{"moe_layers": [0, 1, 2, 3, 4, 5, 6, 7, 8], "normalize_top_k": true, "lr": 0.0033, "beta1": 0.95}
Below are experts of layer 2 (counted from 0) of a mixture-of-experts language model. Rows are named router (the router's row for the expert), up (a neuron's input weights, with its number), down (a neuron's output weights, with its number) and show model dimensions 0-127. Each number is 50 + 10 x the weight over its row's rms, rounded and kept within 0 to 99.
After each expert's rows: a language model's description of what the expert responds to. This comes from a sample of Wikipedia text that the model never trained on.

# expert 6
router:84 33 37 41 58 42 44 39 49 44 53 37 54 52 43 60 45 32 40 30 51 65 62 54 56 53 45 41 40 43 28 68 47 52 42 33 39 44 52 51 40 54 42 51 52 36 58 51 68 56 34 39 69 37 62 48 48 49 40 54 46 59 56 52 45 63 72 52 52 45 40 68 59 57 34 52 30 56 60 43 50 58 36 69 36 46 54 44 49 40 60 47 57 59 54 50 59 52 43 42 45 46 42 59 32 52 43 41 59 50 34 57 39 36 51 53 37 54 48 46 54 57 46 55 38 40 57 52
up1:61 50 57 42 49 54 48 41 46 43 41 47 54 61 31 47 43 60 48 41 59 69 57 45 44 41 68 45 40 53 53 35 80 43 42 56 37 51 57 70 52 53 60 57 53 40 50 45 52 50 44 48 71 71 37 71 54 43 27 43 60 53 63 57 68 65 47 34 55 52 40 58 54 53 51 61 43 61 47 58 66 45 55 51 60 49 51 46 69 62 60 69 43 35 51 39 36 51 60 49 31 48 55 50 54 43 41 41 36 55 38 58 55 57 43 45 36 44 50 41 45 58 39 65 62 37 59 47
down1:63 65 36 74 53 33 59 46 46 69 39 48 35 70 56 42 64 32 49 49 64 46 70 60 51 46 37 55 58 49 47 38 68 39 56 45 43 62 42 31 56 67 50 39 45 52 44 48 62 55 39 37 43 48 40 43 54 60 45 69 47 48 49 44 59 47 46 65 57 41 37 47 49 34 67 65 54 53 58 54 49 49 69 52 59 39 51 50 44 44 52 50 53 45 42 59 48 31 50 40 50 65 50 70 58 67 45 51 35 63 58 60 53 40 67 52 45 39 52 43 44 54 55 42 46 44 51 34
It responds to: Table cells and codes. Pipe separators, blank cells and short capital codes inside wiki tables and infobox lists, such as USA, FC, MF, NIR, Label.

# expert 4
router:76 43 41 54 49 54 55 55 55 54 52 43 42 45 56 63 44 34 43 60 49 57 52 36 56 49 59 30 59 58 42 55 58 52 49 37 44 47 60 62 46 54 78 59 49 36 54 58 67 52 36 47 40 50 52 47 47 57 46 70 42 50 58 72 41 40 63 35 59 41 64 73 53 69 53 50 43 57 58 57 44 55 43 49 40 61 55 24 52 52 51 30 57 51 51 44 44 58 55 52 62 55 63 52 60 46 51 51 52 66 53 62 41 42 33 43 32 53 57 39 51 47 34 66 60 33 50 60
up7:46 29 50 46 37 55 27 54 69 61 57 37 54 53 57 46 53 46 48 39 53 34 46 60 64 43 54 60 33 49 52 50 38 41 52 45 40 46 43 41 34 49 47 60 51 39 69 37 39 53 40 39 58 34 61 53 61 40 66 55 40 68 56 59 34 44 42 53 53 48 41 57 71 64 47 32 47 59 48 51 39 58 37 56 44 45 55 46 52 50 42 44 44 64 35 73 58 66 62 54 44 61 54 58 60 36 58 59 40 60 49 47 43 41 56 60 48 29 50 55 68 60 56 62 35 42 42 46
down7:37 60 60 62 46 59 54 62 45 81 29 42 19 63 50 48 38 49 40 55 43 53 43 58 66 52 40 51 44 63 41 41 43 59 50 56 64 66 45 51 52 49 73 44 53 29 59 50 67 47 45 57 34 62 45 45 62 45 58 57 45 47 49 48 46 47 44 64 48 62 52 51 47 59 45 47 45 49 37 39 32 52 60 50 44 46 51 52 57 69 55 62 37 56 53 43 38 55 42 32 54 59 42 45 54 66 53 55 52 44 38 48 42 47 57 47 27 51 59 25 49 59 47 42 58 66 56 53
It responds to: Mid-word consonant pieces. Consonant-cluster pieces inside foreign names and rare words, like ss in Sisseton, gh, č, plus dashes in table separator rows.

# expert 25
router:45 50 42 59 54 37 48 37 41 61 45 62 44 50 51 51 38 41 41 53 40 63 49 53 61 61 63 51 66 34 44 64 49 39 45 63 44 65 58 54 58 55 56 65 57 24 47 54 51 60 33 37 73 44 47 57 40 72 41 45 34 47 49 54 44 53 63 25 61 60 52 47 54 69 44 46 42 46 56 59 46 63 33 54 37 47 69 39 34 45 58 68 51 52 40 39 55 55 46 49 51 31 48 49 54 51 54 59 66 58 45 66 66 57 49 59 41 60 56 39 51 52 44 66 45 40 45 59
up1:48 49 34 70 34 59 50 46 50 62 68 44 54 52 56 40 39 53 52 34 53 52 58 41 43 44 58 61 56 46 55 50 50 61 35 49 49 48 46 42 66 62 38 47 41 50 67 71 65 39 51 60 40 40 38 43 50 57 68 49 65 50 63 50 40 37 65 45 61 52 52 44 48 34 54 39 34 59 51 26 45 55 57 49 57 51 66 46 50 59 78 47 45 65 44 46 48 68 51 34 52 58 42 47 56 50 55 52 63 50 51 49 35 55 36 43 44 34 74 56 60 63 55 53 60 37 67 56
down1:50 38 35 34 52 51 61 37 41 39 65 53 45 50 69 49 39 52 59 49 41 42 34 41 37 34 47 40 53 60 55 45 49 35 61 43 69 64 37 47 50 48 47 61 41 54 51 43 43 62 50 58 57 53 44 47 63 38 61 45 49 46 48 55 51 52 51 61 46 72 70 46 66 66 38 60 51 52 52 37 50 51 57 38 44 57 64 29 37 58 70 52 31 62 43 30 43 54 57 53 46 64 55 47 44 60 58 48 46 52 42 84 57 61 62 40 50 48 45 49 42 51 48 50 42 58 69 62
It responds to: Hyphens and opening brackets. Hyphens inside compounds such as honky-tonk or anti-racism, opening parentheses, en dashes in scores, and separators in lists.

# expert 2
router:62 43 22 53 52 29 57 43 54 38 65 46 30 50 42 48 39 47 58 52 47 53 53 33 70 54 55 36 64 61 52 52 46 49 38 49 46 46 56 55 57 43 68 55 38 43 63 45 47 59 40 43 56 40 55 55 32 54 55 48 46 47 63 42 56 55 85 41 54 38 48 64 67 64 55 57 40 63 75 51 48 64 48 69 52 51 43 38 56 41 52 40 40 48 56 46 57 56 58 49 46 29 36 48 41 56 38 66 62 42 38 61 43 56 48 52 48 48 40 43 56 57 55 49 44 35 58 53
up0:56 42 39 57 52 43 55 69 47 57 49 49 36 56 39 47 50 47 52 59 64 49 58 61 48 56 63 56 47 44 53 56 55 46 48 45 47 55 57 52 65 54 56 72 50 51 41 41 39 65 49 25 50 46 58 50 36 65 54 21 55 44 48 50 70 46 69 46 53 42 49 45 42 54 53 45 40 41 47 65 57 55 47 53 52 65 48 45 52 55 60 38 62 33 72 74 64 52 52 28 62 40 37 52 31 38 31 51 40 60 41 51 61 38 51 38 34 52 37 55 61 53 65 48 61 53 57 40
down0:48 50 44 57 66 51 36 46 56 40 35 49 57 42 36 39 38 48 48 47 52 63 67 42 45 46 62 51 55 58 58 30 54 49 55 28 43 44 37 48 48 62 46 36 43 52 37 40 35 53 63 58 56 35 52 55 41 47 42 58 41 37 52 49 53 40 54 61 44 54 55 19 52 37 34 50 56 34 47 63 54 53 59 41 44 35 31 57 28 58 58 42 61 60 55 60 38 41 55 48 59 45 46 57 50 51 36 34 59 39 59 53 33 64 46 34 35 53 47 39 46 26 50 34 49 56 41 52
It responds to: Place-name endings. Final word pieces and suffix words of proper names, especially places and institutions, such as Heights, Street, Island, Road, Cincinnati.

# expert 18
router:60 52 26 47 44 47 47 55 50 58 39 51 38 42 56 46 36 52 53 52 49 63 54 53 52 35 53 40 58 46 43 46 59 61 42 46 33 55 53 39 52 39 59 45 42 36 51 68 79 62 46 39 54 35 43 54 42 57 62 50 34 42 64 47 50 42 73 26 57 42 59 43 64 58 61 45 47 72 52 41 33 63 51 60 50 51 60 44 58 56 56 48 53 55 42 44 46 60 50 58 52 39 33 62 66 54 44 52 55 47 48 82 46 44 37 46 44 39 47 48 52 64 42 58 48 30 65 39
up5:51 41 46 56 64 39 43 53 52 36 43 41 50 56 46 53 41 42 38 45 48 55 39 54 55 62 79 59 60 44 40 55 48 35 71 54 49 49 42 77 55 58 44 53 53 57 37 61 42 47 59 61 61 37 55 50 60 54 53 62 49 41 59 34 39 55 65 43 49 63 49 47 46 56 51 26 60 47 61 39 42 51 60 59 63 57 54 55 18 53 44 78 40 57 39 39 41 53 46 67 50 50 60 49 50 48 47 45 75 47 59 53 33 52 40 42 53 50 57 42 39 59 56 59 56 36 48 39
down5:46 61 52 61 55 53 50 50 78 56 43 56 57 52 46 55 47 50 65 47 57 44 52 61 41 53 46 40 56 45 59 51 59 55 41 59 48 39 46 36 43 50 46 30 52 48 43 49 56 49 45 63 52 62 37 46 44 65 69 46 48 32 40 38 57 51 37 50 48 32 59 42 53 48 65 47 55 63 54 72 35 40 50 74 48 52 50 72 65 52 49 49 36 65 53 47 37 60 67 49 51 48 40 75 54 48 58 35 68 34 29 63 65 59 50 47 65 39 47 42 51 58 52 38 60 40 61 44
It responds to: Surname and place endings. Last pieces of surnames and place names in credits and lists, such as -ford, -ville, -son, -ton, Brook-ins, Lake-rs, Angles-ey.

# expert 11
router:73 33 46 52 67 42 57 46 38 43 36 52 47 50 43 34 54 52 43 39 45 41 50 46 56 45 62 50 39 67 38 57 50 30 66 44 50 43 63 57 56 48 71 59 67 38 57 52 53 59 51 40 52 52 45 57 47 66 45 44 46 31 68 47 50 41 72 47 56 46 49 73 58 64 45 39 29 51 53 44 55 55 32 56 55 55 45 45 47 56 56 51 54 57 48 43 47 42 50 59 45 27 59 65 32 61 47 50 59 76 36 51 57 45 55 39 51 44 62 47 52 39 42 63 47 36 53 33
up0:58 36 47 46 60 78 63 56 49 49 35 49 46 51 62 57 46 62 57 48 44 44 51 47 39 49 65 64 38 59 41 58 53 45 57 42 34 40 62 37 56 52 55 56 51 51 71 62 54 48 51 44 73 62 42 73 48 44 44 39 38 50 57 57 52 59 67 47 42 27 58 53 60 51 59 41 50 56 40 40 43 68 44 47 71 33 45 46 47 37 45 50 53 61 61 55 41 45 54 40 55 36 44 52 56 45 54 72 52 60 26 67 38 51 59 58 30 45 49 52 58 52 37 59 60 43 59 40
down0:44 43 49 57 40 31 60 52 50 62 51 48 61 61 35 47 44 49 64 64 47 45 43 47 66 48 54 66 54 40 62 55 52 57 51 59 62 30 58 55 43 57 65 52 58 51 38 53 53 57 40 46 53 44 46 60 44 33 61 64 32 54 53 50 64 53 53 56 51 43 65 47 35 65 60 31 46 57 27 51 47 52 24 47 70 52 48 39 31 49 48 47 52 40 67 55 30 30 46 45 67 47 54 42 45 63 65 39 58 54 61 43 40 69 49 52 29 59 62 51 53 42 55 54 42 54 52 46
It responds to: Mid-word fragments. Middle syllables inside longer English and foreign words, such as ti in completion, ity in immunity, one in opponent, Rou in Baton Rouge.

# expert 28
router:60 46 37 40 57 36 44 33 49 47 67 50 38 40 54 50 41 33 53 35 49 71 48 33 60 47 49 45 38 54 44 54 54 51 57 53 40 48 44 59 48 46 67 52 39 54 49 56 56 53 46 28 62 55 46 61 35 65 33 45 42 63 48 54 50 37 60 35 67 53 56 72 66 53 55 38 43 52 56 43 60 62 54 70 44 28 56 43 42 37 50 48 64 58 35 42 51 51 41 68 55 46 56 42 45 68 39 38 47 57 34 71 50 48 64 49 49 40 55 68 47 53 45 47 45 44 57 32
up7:61 50 38 25 50 53 55 56 40 40 40 70 49 38 28 57 49 32 31 54 46 62 56 60 59 56 50 57 40 49 38 61 33 49 45 52 69 46 59 51 46 55 48 62 68 46 61 54 51 42 57 42 41 49 46 48 32 43 47 49 50 58 49 77 36 40 63 41 36 38 48 44 68 46 33 57 54 54 57 39 60 51 52 53 37 51 61 55 30 43 45 41 48 66 37 37 56 46 54 74 40 39 63 47 41 50 52 64 49 48 49 62 43 47 55 46 57 37 38 47 59 47 29 51 56 49 52 43
down7:53 48 48 72 40 31 40 48 46 61 60 42 60 48 42 48 59 51 51 45 50 42 31 64 56 50 42 62 56 30 73 39 36 59 59 38 66 46 61 48 52 59 54 51 51 56 55 58 61 58 56 62 57 58 37 42 68 55 66 40 59 52 35 40 45 49 54 48 56 51 57 40 49 63 42 56 56 51 27 74 61 27 53 52 53 43 54 63 63 73 44 58 70 42 37 36 47 51 35 51 52 54 50 61 44 38 45 44 46 59 50 66 48 61 54 42 55 51 60 36 49 45 55 34 48 43 36 44
It responds to: Noun endings, plurals. Plural and noun-suffix pieces ending a word, such as s, ies, ation, ment, ity, and common nouns like area, people.

# expert 5
router:51 48 28 49 49 45 47 46 56 49 57 49 44 32 44 41 44 41 53 54 26 64 48 41 56 56 45 38 36 57 29 63 55 55 43 62 54 56 53 40 48 54 48 63 55 36 33 52 60 57 34 44 69 43 42 61 51 69 45 49 32 58 73 47 52 58 55 41 53 56 64 62 44 60 66 38 45 69 60 45 50 53 45 53 53 34 68 36 39 58 60 39 54 61 60 58 65 39 62 62 55 25 51 46 50 65 50 54 47 58 35 63 49 50 45 46 47 37 49 62 42 52 33 48 39 49 57 44
up5:47 43 37 50 33 56 46 48 46 45 53 41 50 55 55 38 48 55 55 52 63 64 39 69 60 57 41 41 33 52 57 54 49 40 43 45 39 29 48 57 66 50 45 46 32 59 55 50 41 52 46 67 47 60 50 48 27 46 42 56 50 41 47 45 46 32 48 50 46 42 32 59 46 62 55 62 35 66 75 47 46 51 51 60 54 47 53 43 61 47 44 57 56 30 34 51 54 77 48 51 64 49 55 60 38 34 43 39 54 69 38 46 61 42 53 69 59 37 42 62 51 54 50 63 63 31 64 56
down5:39 49 49 50 49 30 47 49 47 58 51 29 51 49 47 43 61 55 55 49 46 80 57 53 39 62 67 52 58 52 48 54 37 60 51 40 75 62 45 48 47 63 47 64 50 61 48 38 51 72 46 43 52 29 49 38 35 44 48 64 62 43 55 37 69 44 35 61 59 43 36 57 45 61 55 60 62 55 38 41 50 58 53 48 68 38 40 24 55 56 61 39 50 49 45 58 58 40 56 58 43 42 36 39 34 51 33 61 42 42 56 43 68 40 48 56 38 61 45 53 51 46 55 54 47 50 38 47
It responds to: Numbers in tables. Standalone numerals in sports statistics, tables and measurements, usually after pipes, dashes or colons, such as 1, 0, 19, 23rd.

# expert 16
router:56 46 53 51 52 51 45 49 56 58 56 56 52 58 46 42 45 49 51 51 52 65 59 40 71 44 45 45 63 66 48 41 55 44 36 62 37 51 50 50 34 34 46 63 51 44 44 52 67 58 34 35 67 45 35 58 53 52 39 46 56 46 54 51 48 51 54 41 54 67 54 51 60 55 71 52 27 75 73 57 58 53 26 60 51 34 73 25 57 49 64 56 57 44 44 58 62 41 49 41 51 51 56 50 56 48 44 54 43 62 51 77 53 39 48 49 34 50 53 61 40 67 39 46 39 46 59 47
up0:38 55 52 57 48 52 49 29 63 51 61 54 37 59 57 46 34 37 55 44 38 60 49 57 56 31 57 60 60 34 50 53 43 64 51 69 60 51 43 64 57 49 45 40 39 63 51 60 48 43 50 56 44 64 48 59 49 39 40 54 47 51 61 61 53 68 57 60 49 60 54 56 55 56 58 67 46 47 53 49 52 51 55 59 40 30 56 48 27 47 57 71 41 56 59 47 51 60 47 49 71 35 52 40 65 60 27 50 58 70 60 66 47 47 44 50 28 39 38 57 68 54 44 44 42 54 30 35
down0:48 51 49 56 44 53 62 53 55 68 62 49 54 51 41 58 33 50 59 62 45 45 60 68 43 37 51 41 54 50 66 35 47 52 37 50 49 41 36 46 49 20 40 41 35 69 56 62 53 42 31 35 46 60 43 59 61 56 45 49 64 61 46 48 60 56 42 56 42 57 55 52 26 55 61 52 67 42 57 56 49 42 24 63 46 43 66 62 41 55 47 40 45 31 46 51 62 52 69 52 67 50 54 56 54 48 56 49 41 32 72 61 50 42 37 45 57 53 49 56 49 50 36 34 47 46 50 61
It responds to: Month names in dates. Month names after on or in, preceding a day or year, such as March 9, 1990; also after and during.

# expert 24
router:53 60 25 39 36 46 53 43 53 48 45 59 49 39 50 71 30 55 46 35 41 42 51 42 67 63 56 39 54 53 55 50 60 50 53 46 46 43 60 58 53 42 49 62 54 20 57 79 64 68 35 39 60 61 41 54 45 56 37 48 45 55 65 48 48 47 66 42 56 52 60 54 65 52 58 60 45 69 61 57 50 53 43 75 44 47 69 44 56 46 46 62 65 51 45 54 47 39 49 53 59 37 56 42 45 58 33 59 64 45 43 56 40 38 44 54 47 43 64 44 63 44 60 45 45 52 51 40
up7:42 50 42 57 51 36 55 42 40 59 67 42 62 50 42 68 54 51 56 40 59 35 40 39 68 61 41 56 43 65 48 57 67 34 40 38 61 73 54 44 46 67 40 57 62 43 56 61 60 50 55 50 46 53 46 58 57 49 49 59 53 67 50 60 46 55 61 49 71 45 60 57 61 52 47 38 47 47 43 45 58 71 45 69 63 45 53 48 23 47 48 55 55 57 46 40 50 42 43 63 39 40 56 38 60 38 55 50 46 34 47 53 43 62 19 57 60 59 65 59 56 52 57 47 30 50 40 46
down7:37 57 52 41 32 49 43 34 62 48 47 54 41 44 51 58 52 37 35 63 61 60 45 55 35 52 66 48 37 38 58 58 50 67 53 30 73 54 46 69 51 55 46 44 45 40 63 60 45 54 44 41 36 46 53 52 38 53 56 55 53 55 45 54 45 43 44 38 45 57 43 53 52 50 31 52 58 45 53 48 34 50 62 39 64 63 52 45 60 61 53 44 42 51 52 49 33 46 44 49 75 52 49 52 59 50 57 65 52 55 33 46 43 44 38 73 83 49 49 66 47 35 48 44 49 39 71 64
It responds to: Colons, periods, prepositions. Colons after infobox field names, sentence-final periods, bullets and dashes, and the prepositions in, of, at, such as Country:, Villages:.

# expert 29
router:70 53 39 34 63 49 42 39 61 50 53 34 45 28 55 52 38 60 54 42 49 58 36 48 66 46 53 56 35 51 48 49 41 39 43 50 48 59 60 42 50 51 51 42 58 30 59 49 67 48 43 49 75 47 53 62 52 54 53 46 34 50 68 58 49 53 69 31 66 53 56 63 58 51 60 37 32 62 50 43 50 42 42 63 37 38 52 34 39 50 51 55 65 42 55 39 57 43 41 64 50 34 64 31 52 53 48 43 40 47 42 50 57 38 40 51 26 49 60 57 42 65 45 61 46 43 34 50
up0:48 52 34 54 60 52 53 41 46 46 25 54 41 34 47 51 40 57 58 60 64 66 47 50 74 50 34 53 40 47 38 40 55 58 56 69 52 35 50 45 44 43 60 58 54 37 49 46 47 45 46 43 69 58 68 52 53 53 45 43 68 48 57 52 50 50 62 44 71 58 55 67 67 45 43 59 56 52 61 62 32 51 59 51 48 48 43 49 45 53 53 50 23 59 65 52 59 45 44 51 51 42 47 51 42 81 60 51 60 50 28 61 65 51 61 66 44 41 48 42 46 52 65 60 39 50 44 43
down0:60 44 27 71 52 49 46 64 46 42 55 58 50 53 44 61 42 60 42 51 47 39 48 46 63 58 59 47 49 39 52 46 58 74 48 39 51 55 42 37 44 59 37 42 38 46 49 43 62 57 48 45 57 56 62 63 40 61 47 59 30 51 44 52 49 42 36 71 43 68 38 54 28 41 44 41 44 45 33 38 42 48 45 71 56 47 55 39 42 49 58 54 38 47 65 49 29 55 39 52 46 72 41 63 49 44 67 49 53 46 53 46 59 40 41 42 51 53 66 36 54 31 42 40 31 52 60 63
It responds to: Function words and separators. Function words such as of, have, had, with, for and to have, plus thousands commas and pipes in vote and census tables.

# expert 30
router:52 40 25 60 51 39 44 42 40 61 43 49 45 41 43 40 44 34 51 29 50 70 52 44 48 49 46 38 65 60 49 52 39 50 50 46 55 57 51 51 55 58 58 41 61 53 51 41 66 55 52 45 54 39 56 68 41 62 50 52 42 63 60 48 32 53 61 47 58 60 48 55 70 59 45 49 38 56 52 51 66 67 47 78 43 51 67 34 52 45 56 68 61 52 46 41 53 56 42 52 48 29 64 60 43 63 38 52 57 59 51 78 55 37 41 47 54 54 46 60 64 48 25 52 35 44 49 45
up8:39 54 51 45 68 62 41 41 49 58 52 59 31 56 40 49 39 44 54 39 43 46 32 55 45 36 59 47 57 56 45 43 46 57 69 63 47 31 38 48 57 61 38 63 45 57 38 54 43 41 39 38 46 45 65 61 41 39 54 64 54 39 47 57 54 65 57 47 40 54 58 61 64 62 37 53 49 46 60 68 57 44 58 65 25 56 63 50 57 47 40 65 28 57 56 52 52 24 36 58 53 37 45 45 57 76 48 47 62 57 50 64 41 50 42 43 54 53 47 65 51 49 55 50 52 56 33 36
down8:15 59 54 32 38 38 48 47 43 59 50 50 43 43 65 64 38 34 39 49 27 46 65 53 42 44 45 41 64 46 50 44 62 43 54 59 36 44 44 49 34 56 56 69 42 52 59 56 44 32 44 57 41 60 58 60 38 49 47 58 55 44 44 30 58 62 42 43 64 60 36 40 31 46 54 53 59 56 53 45 53 42 64 25 52 50 29 48 42 51 60 52 63 34 59 51 55 50 49 59 39 61 39 37 51 60 56 48 57 62 54 45 60 48 50 45 49 47 51 43 41 58 50 34 50 41 53 67
It responds to: Group and role nouns. Common nouns for organizations, works and roles after "the/a/his", such as team, film, season, League, actor, Minister, Company.

# expert 15
router:60 58 29 42 50 36 60 55 54 35 55 51 32 45 37 52 29 48 48 54 53 59 37 54 60 49 59 30 50 52 38 60 61 38 28 56 37 48 74 47 48 48 60 47 33 31 43 49 79 51 45 32 45 59 45 44 48 57 49 42 42 55 54 52 39 45 59 28 51 52 33 46 60 60 49 44 36 62 50 54 46 68 46 49 56 66 56 42 48 31 65 48 47 48 47 53 51 62 52 46 69 50 69 48 53 56 39 43 56 55 48 64 47 56 48 63 38 43 48 57 62 56 41 55 32 42 58 41
up7:52 62 55 35 61 50 46 52 46 40 48 52 41 50 42 45 31 63 32 51 53 71 49 68 42 62 57 45 43 35 45 51 51 38 59 67 61 50 41 50 63 32 35 53 38 42 39 42 49 43 48 35 39 55 44 50 49 38 54 40 65 61 51 37 56 64 55 41 52 35 64 45 53 53 57 36 45 74 60 53 55 53 48 60 56 44 63 26 51 42 54 39 51 35 56 25 50 43 48 61 70 59 53 60 48 54 49 52 41 62 37 45 50 34 57 58 52 53 62 50 69 51 52 50 55 44 74 39
down7:50 37 51 59 63 49 51 49 51 50 63 50 47 51 58 54 63 47 58 49 78 42 57 33 44 62 48 48 64 54 51 42 51 36 48 53 45 35 60 57 52 70 35 48 59 73 60 43 35 41 35 46 37 64 54 63 42 59 50 51 51 56 46 46 59 48 70 44 50 64 35 42 38 60 56 55 50 49 41 63 45 55 68 44 47 51 33 54 60 50 60 42 59 56 47 72 57 38 67 58 58 39 61 39 47 44 53 43 37 53 42 50 42 62 35 32 60 59 49 66 68 63 60 42 68 51 44 60
It responds to: Name-ending letters. Single letters or short pieces closing a word, mostly personal or foreign names, such as Wolfgan-g, Irmgar-d, Orico-n, Famin-e.

# expert 8
router:52 43 38 50 67 49 56 30 51 44 49 43 46 55 53 56 52 55 42 38 40 72 42 56 58 43 58 50 43 54 25 52 47 43 59 59 58 46 53 56 66 56 58 55 49 56 55 63 57 42 45 51 63 62 31 60 47 62 45 44 42 58 63 48 39 53 54 42 63 52 38 64 48 53 35 40 40 73 51 52 39 51 50 85 37 63 62 40 59 56 54 51 55 35 51 48 53 64 40 58 64 30 43 50 54 63 45 55 58 46 35 57 31 52 36 53 41 36 68 55 52 56 56 43 30 46 39 52
up0:43 51 34 52 53 40 46 36 69 68 35 42 55 35 49 51 44 47 50 64 42 51 57 40 54 57 63 39 41 52 44 42 52 35 44 53 45 53 62 55 53 68 49 50 47 50 55 58 64 38 35 60 63 56 60 45 38 48 55 60 38 37 63 43 44 58 56 27 51 47 39 53 52 54 43 45 51 36 42 67 47 49 46 46 63 63 75 34 59 62 43 36 40 55 50 51 64 38 46 64 32 52 46 48 61 60 55 49 66 50 69 50 47 55 50 62 41 36 54 87 50 54 48 51 39 55 57 59
down0:53 59 50 63 58 44 48 46 37 53 46 50 56 45 48 52 59 15 47 49 56 63 30 55 45 39 38 67 53 48 59 40 53 45 54 44 53 27 55 59 54 60 61 41 42 61 54 43 61 62 36 55 65 48 50 41 57 44 43 46 57 55 28 51 59 45 52 62 42 65 64 56 34 50 64 46 57 33 58 58 34 50 54 54 39 56 49 46 55 37 28 68 56 36 45 43 49 42 62 49 48 50 36 50 42 33 49 47 42 53 58 54 53 52 55 35 48 49 41 44 53 47 46 70 56 76 26 43
It responds to: Copulas and adverb endings. Forms of be (was, is, been, were) after a subject, plus the -ly ending on adverbs such as lively and continually.

# expert 27
router:55 41 40 33 57 37 44 54 57 66 58 56 50 46 41 55 45 45 38 38 52 45 50 46 54 58 43 37 54 49 53 65 48 45 63 58 37 67 58 47 62 33 56 48 52 58 53 50 39 59 46 41 62 68 66 53 47 57 42 53 35 46 60 39 50 64 60 33 62 56 49 68 48 56 47 53 27 70 59 51 50 48 44 64 44 41 51 23 66 37 73 41 44 57 62 50 49 48 48 47 44 43 53 51 46 61 29 60 73 65 47 52 35 40 51 47 40 39 48 74 37 52 53 62 57 46 60 48
up0:57 54 48 44 47 39 44 51 73 44 50 39 47 50 48 44 41 43 45 39 37 47 54 63 41 38 45 54 32 57 51 47 53 39 61 65 43 67 42 62 55 49 39 47 37 55 50 62 46 42 48 39 50 53 62 57 42 64 39 72 59 60 58 79 62 54 50 49 66 53 68 65 41 59 53 32 57 42 59 56 35 66 37 31 53 50 72 53 45 39 54 51 42 65 61 28 58 57 48 43 58 48 43 50 49 44 43 45 45 59 43 47 73 58 52 62 50 63 59 42 38 34 39 51 45 63 43 51
down0:47 49 46 49 40 58 52 49 43 61 55 46 42 55 58 48 54 59 79 45 59 70 59 31 66 58 44 42 75 71 54 55 46 32 40 41 59 65 42 42 46 54 55 51 34 61 52 50 41 43 30 52 49 74 40 50 48 60 52 58 54 53 44 50 47 56 42 55 49 54 34 40 58 49 47 65 45 54 40 40 47 42 54 28 72 51 50 65 40 40 48 47 39 59 53 63 36 53 55 56 54 43 40 48 47 57 30 70 57 41 56 55 38 40 48 46 37 57 45 62 47 48 62 55 50 46 72 36
It responds to: Verb stems and -ing. Verb stems, -ing/-ed endings and particles, often after "to" or "the", such as advertising, back, off, took, end, limit-ing.

# expert 7
router:66 60 46 44 47 54 50 58 37 41 53 58 47 59 44 57 45 40 39 31 48 44 44 50 67 47 62 51 47 54 47 69 47 28 47 50 43 49 56 58 58 41 42 59 43 35 47 63 57 51 52 50 57 60 45 45 51 65 38 68 35 55 63 62 49 49 67 37 52 45 42 50 66 68 51 53 51 61 65 62 46 57 48 53 29 39 62 41 51 43 47 57 59 62 43 57 60 50 41 41 51 36 41 37 36 60 46 60 48 60 52 54 59 46 35 50 35 45 43 75 46 62 41 39 28 21 62 58
up5:64 45 51 52 44 50 35 50 50 43 49 50 42 58 64 55 30 54 58 51 39 46 64 58 57 64 31 63 51 68 49 60 56 44 47 43 57 48 50 52 54 51 49 60 46 50 57 47 54 57 46 36 46 45 47 64 54 44 40 67 39 59 37 57 40 47 44 37 38 34 36 37 55 73 68 44 48 72 51 51 54 42 45 59 32 46 34 36 38 41 55 54 60 32 34 51 45 62 69 55 40 57 78 54 68 55 54 34 50 64 54 42 59 33 42 40 56 45 54 54 66 49 61 45 35 59 54 53
down5:47 55 47 48 40 57 27 44 36 52 51 31 37 64 45 41 40 52 44 50 63 40 51 30 50 57 35 59 55 55 54 64 48 35 32 54 45 55 58 36 57 41 18 49 49 67 56 54 27 39 40 48 56 52 37 64 40 35 51 52 57 48 61 52 50 46 42 68 47 59 54 39 55 40 68 39 59 46 48 55 36 43 46 51 54 62 53 55 53 51 61 52 63 59 67 71 30 57 57 68 56 55 48 46 54 52 51 55 66 45 42 48 40 61 43 53 44 53 62 57 33 51 66 60 44 61 41 55
It responds to: Prepositions after verbs. Prepositions and linking words right after a verb or noun, mostly of, to, in, for, by, with, from, as in contributed to.

# expert 13
router:69 45 42 55 55 48 49 36 56 44 44 59 37 43 31 60 51 35 48 63 52 66 67 54 63 36 56 44 36 48 37 57 38 46 61 55 49 57 65 42 39 53 65 48 61 36 31 46 65 71 33 52 47 47 36 51 38 43 42 58 50 71 62 51 29 53 58 35 61 55 64 55 50 62 44 37 37 67 74 62 57 45 39 59 42 39 58 36 46 44 57 54 40 50 44 40 63 49 33 50 49 41 54 42 43 47 36 48 62 51 52 55 45 48 41 50 46 55 62 42 51 39 50 48 42 38 61 42
up5:48 41 40 51 36 47 57 44 54 57 59 58 46 38 49 66 40 61 32 45 45 36 49 47 53 45 35 43 51 55 54 40 49 15 60 67 35 54 48 53 56 52 51 49 60 46 49 54 65 56 27 51 57 61 44 63 25 55 40 61 56 53 49 65 58 40 47 36 58 53 69 61 44 71 59 51 36 53 56 48 68 45 31 50 55 40 53 51 42 32 46 48 51 49 51 46 59 48 56 40 40 52 64 36 34 36 32 58 54 57 41 47 47 62 53 45 45 67 53 48 50 35 43 34 44 40 64 47
down5:46 50 48 49 47 36 47 51 43 60 43 48 47 61 45 61 67 45 57 37 73 50 48 38 42 55 37 68 58 42 58 43 44 44 49 36 20 67 51 35 44 48 41 52 41 53 49 50 35 29 29 30 58 50 45 48 44 61 58 37 58 45 40 53 58 52 33 49 49 58 45 44 61 40 66 75 61 66 50 60 34 45 40 53 60 52 43 57 37 55 52 52 51 31 54 45 54 48 68 61 52 44 52 41 53 50 61 64 60 49 36 60 54 55 67 55 40 64 42 53 51 43 56 49 42 67 66 58
It responds to: Capital letters, word fragments. Single capital letters and short letter pieces starting or inside words, codes and foreign script, such as cockpit's p, MetaCyc's C, R3.